Experts of a small language model: a variant of Adam for the experts.
Below are experts of layer 8 (counted from 0) of a mixture-of-experts language model. Rows are named up (a neuron's input weights, with its number) and show model dimensions 0-127. Each number is 500 + 50 x the weight over its row's rms, rounded and kept within 0 to 999. Numbers have three digits each.
Before each expert's rows: "gets" lists some tokens that make up at least twice as much of what it gets as of all text; "mostly gets" lists some tokens that are sent to it at least half of the time. This comes from a sample of Wikipedia text that the model never trained on. Tokens count by the router's weight.

# expert 64
gets: " the", " a", " The", " and", ".", " an"
mostly gets: " a", " the", " The", "The", " an"
up0:571517536538508551437451516557492564457498470509488496401516543470497466603445424445437486422488574445548440541449485470488484521509559496560490542460478616494453576497488424519535559580531407439507461490541423549453569500483536506594499487569523530513569479466510511599531502531465441477420517600524542516537460362597466543488426416564459479563505421629484502486488515464498487519507

# expert 145
gets: ",", "-", " (", " \"", "–", "/"
mostly gets: " mod", "\\", " (", "(", " over"
up0:480438466458537475561482479627523461451432481447539474399530468468492576513432533385549510452481446540499503620411460509438423541423520490501485530474439528439478576484498470449489571439413402433587430484526394566464526502560558497467456487555516547502573455488503510507455529504466398449510427586480493439509543475505522459444481508507552467475459435514606582566488520483549452502471

# expert 123
gets: " U", " pro", "iz", "oc", " ex", "ip"
mostly gets: " cap", " oper", "overn", " U", "oci", " Or"
up0:651395584552496480524523498497482540481467612453485510523419500413476452491527511458507463518480394531434459485495552588399486408414529543477527543565475477512492518464350507523491472438470458394534542465444502463538460438475538442568522505587463417476516575449485506537425430541498504485546470581506527521570472593540455490475523492447563497505509516479457567487430436490550447498521

# expert 106
gets: "le", "\n", ")", " and", " \"", " le"
mostly gets: " but", "le", " le", " rele", " first", " only"
up0:497461477397498572507458495578509508380396527463475492522518564433455448432490551428528404440530554587559501476524464561460413487569488512524457529544517462470440469419448522529532575540550439454517503469475517550495427458523396421516477547587436471441461499392515437482460504515527524507467502560469509462507420543553541518543565512457529509501525545626607569467507561430580496510473

# expert 207
gets: " (", "-", " \"", "–", "/", " un"
mostly gets: " \"", " (", "(", "[", "{", " Un"
up0:498454479504597474453510539489476491399456488520466443506540544472493499510488553448525512551439476389453539559543602599503395442435567443493386560481489451578497519461472495485479575479446480453617450439514492483520440459422540527461590514507510417471513493497446539444398569432550462502550483565444533476572630577472454480494485521472511492455577509484596569528425515523500499522476

# expert 112
gets: " D", "ut", "av", " at", " Ch", "in"
mostly gets: "av", "ut", " Ind", " D", " And", " At"
up0:604474457568429515531479539455531539400557499406423513519473438564501477494425531546501551486422454408502529500433571440527517492426542528638387569425512540462487607421472466469501562582553451488508486484501537529520474364569564554469466476486540549505469492500464520560509588542525466453495374485430451483465549526506555510538475562465564464555512520500424520503475520494491520476541

# expert 232
gets: "\n", "==", "\n ", "|---", " All", "for"
mostly gets: "\n", "|---", "for", "=="
up0:515484480425531521511499510505468510532522508495515450439429557472452414529467559441645445552476489439544585554526438551492464488580549491586534527416540492522404523491402504511500582602450568520496489474534494549421482520458487441423531530508501565439405429453537573512511529565496510495461429498523537528566452472588505552565474420535503483422442489444525495610467573424486396482461

# expert 132
gets: " the", ".", " and", " a", " The", "The"
mostly gets: " The", "The", " the"
up0:598548531512497497462496446561547473567502498461478537538513454489407468524458444488598452468473448480500508486526510428534447524473490427478574572458543502459499534505533448459457502525431498468518460482487545501450410500553471503422548428568587425490478534396469501578488521491495400326568442613476501486462623570458564487574462389521463379462449535498498482517463497510486520508520

# expert 78
gets: "ay", "s", "um", "b", " years", "ud"
mostly gets: " year", " years", "fter", "″", " Year", " end"
up0:489457396452517549561484533608536422540403516452491607492464626505474500472497452470479455515606396453456448444421497571511524498482569467537558532463388452581481524494453405501548508486450516572545498456496458448504494473474440472453485482564647466399523523462385511467426461525445512490474482566558455508486474473529459499510482517590534483500496546519509512445461523433546544536454

# expert 65
gets: "ian", "an", "ish", "ton", "man", "son"
mostly gets: " German", " American", "ican", "merican", " John", " National"
up0:500478483389541399493492480478529439456416473508552483397407536497481636545495559511496463515550518462476440510487456480467507639527560457560467481402461464518442526545504426559515540496465525386520502503528528483462510475471505555439609446547512551482566450444411470592541502547470474536486464567627502533497510521583576619494489477467555467475576490519478460482415551494490528513495

# expert 88
gets: "\n", "\n ", ";", " follow", ")", " War"
mostly gets: "\n ", " follow", "  ", " ", " direct", "\n"
up0:532530495613464385534472553512513579440387447506496461560544435544469489558467498505454632533411435590490494512486568482558502445541590528466487389554427451519410561510407531448445570518435552437505409469477439459471544475531476518479506474519525473495486561437460471583454486490541461548516475507450499515484465511488566550439572480493501412484470503461554473403461479441595459479496

# expert 152
gets: "ign", "port", "ark", " play", "ail", "urn"
mostly gets: " play", " film", " work", "ign", " develop", " sign"
up0:468457609497392448516520502477536574463416468469337394408544496423509580476492510498599449513494458465603575542489522427572463455503531451564511501543474441446463563501541473538381563515505390510526433496479584567453499480522417492441525474557481475504479436474476566499496521503602447502485515560501496486524505521465516569510504466447465492522497445609500513533433456468565530524504

# expert 222
gets: "ur", "il", "al", "or", "ic", "ial"
mostly gets: "olog", "ral", "ional", "stit"
up0:403548439428500523538439496528588511470446541513452513471442528441485504449402545463634402423442444563524515495413493528435445455539501426473577473559508579473382484433534478545528530457474461551549509438528489544487418445470430515591501396494448523492475485474484478527477507584503566479514511525589553424528503517564579481440524428511545451492581559468533528592478524504529479572497

# expert 146
gets: "ation", "ion", "ity", "ame", "ence", "age"
mostly gets: "ame", "usic", " number", "ase", "ution", "ulation"
up0:516498541514515454495506514574520538512452573449542374476543437602415464511514495470592430495476543561491573519437585503410577484480496476512494481478485503501395469463455403514570583451505492465531576447566439445486524515523523557516572464475546462428465506484496593533505502618442486577642535526472470582502414477525596510511499459468529491547488572492577464503499454438529434560468

# expert 188
gets: ")", "\"", "z", "ch", " ch", "k"
mostly gets: " ch", "\"", " Z", "z", "ch", " Ch"
up0:476497445559503488510539480438589542445504488549472549588483482495471415484481556452503478442493557409541434525501514544477521365533474545549561521465424495501539537458489518383569499491469461536558525462505557584453407494587514480539478576538464508446434448508493496531353569538479534557498388453489527487533469497504496503533480400563621498399501487488583444495486550462566604524475

# expert 198
gets: " the", " The", "'s", " his", " a", "The"
mostly gets: " the", " The", "The", " his", " their", " her"
up0:610425566494473529454514572537600418493469563472497472391526492527523465464518455509603463544412546489484542477530481449501438593493496487526448540449584525439491572532482431503528625495462487519583559517588524473572474510514519525450510409487606565501444558541545491526453510493402469438514462612595473461497518528559552520466409489507533431533436442499531455516479474525436561480460

# expert 249
gets: "all", "ell", "ill", "ish", "ian", "ull"
mostly gets: "all", "ell", "ootball", "ull", " call", "ball"
up0:591469543440577371458500534561434430445519556475538408511473614541486485533433481504457506503520475497529481537476559488496415488467541467531437476506452433457560540534513431546514515498490504634512432446605499545379520395447543432443531513428543490534524432480418560567525499510435501523564490439591493590571495483560532459488436497522405466483530447520481501486492510490522558561454

# expert 87
gets: "t", "ult", "et", "act", "eat", " It"
mostly gets: "ult", " It", "iet", "ict", "eat", " Part"
up0:525484542459403502484567522509474421391503410476447543506605511513367492531507527454503362516495457455487495506448439372447455524530536419550501588583526590457484521400521522520468524495515422505483459505587435515442486507499527494498485512388522477504473498492473437469489501566477520589450492525486552465459528500566455521554531481404601513597491474543443489528496572550520508565582

# expert 227
gets: "and", "ack", "art", "ass", "amp", "ay"
mostly gets: "ack", "art", "ass", "amp", "ott", " song"
up0:560542546433485482509550564428535494497433406492459523473609452479506519435456449510551497511517569460490470530498587561494563426454557476635505410610491558488426567502505514444526532593496473480615462444456508456427474450532471540532559414530443495482399508464535408488540517475498464504527479489423420395549505546481467516400506438507542522519517438434531571505487534513516487587555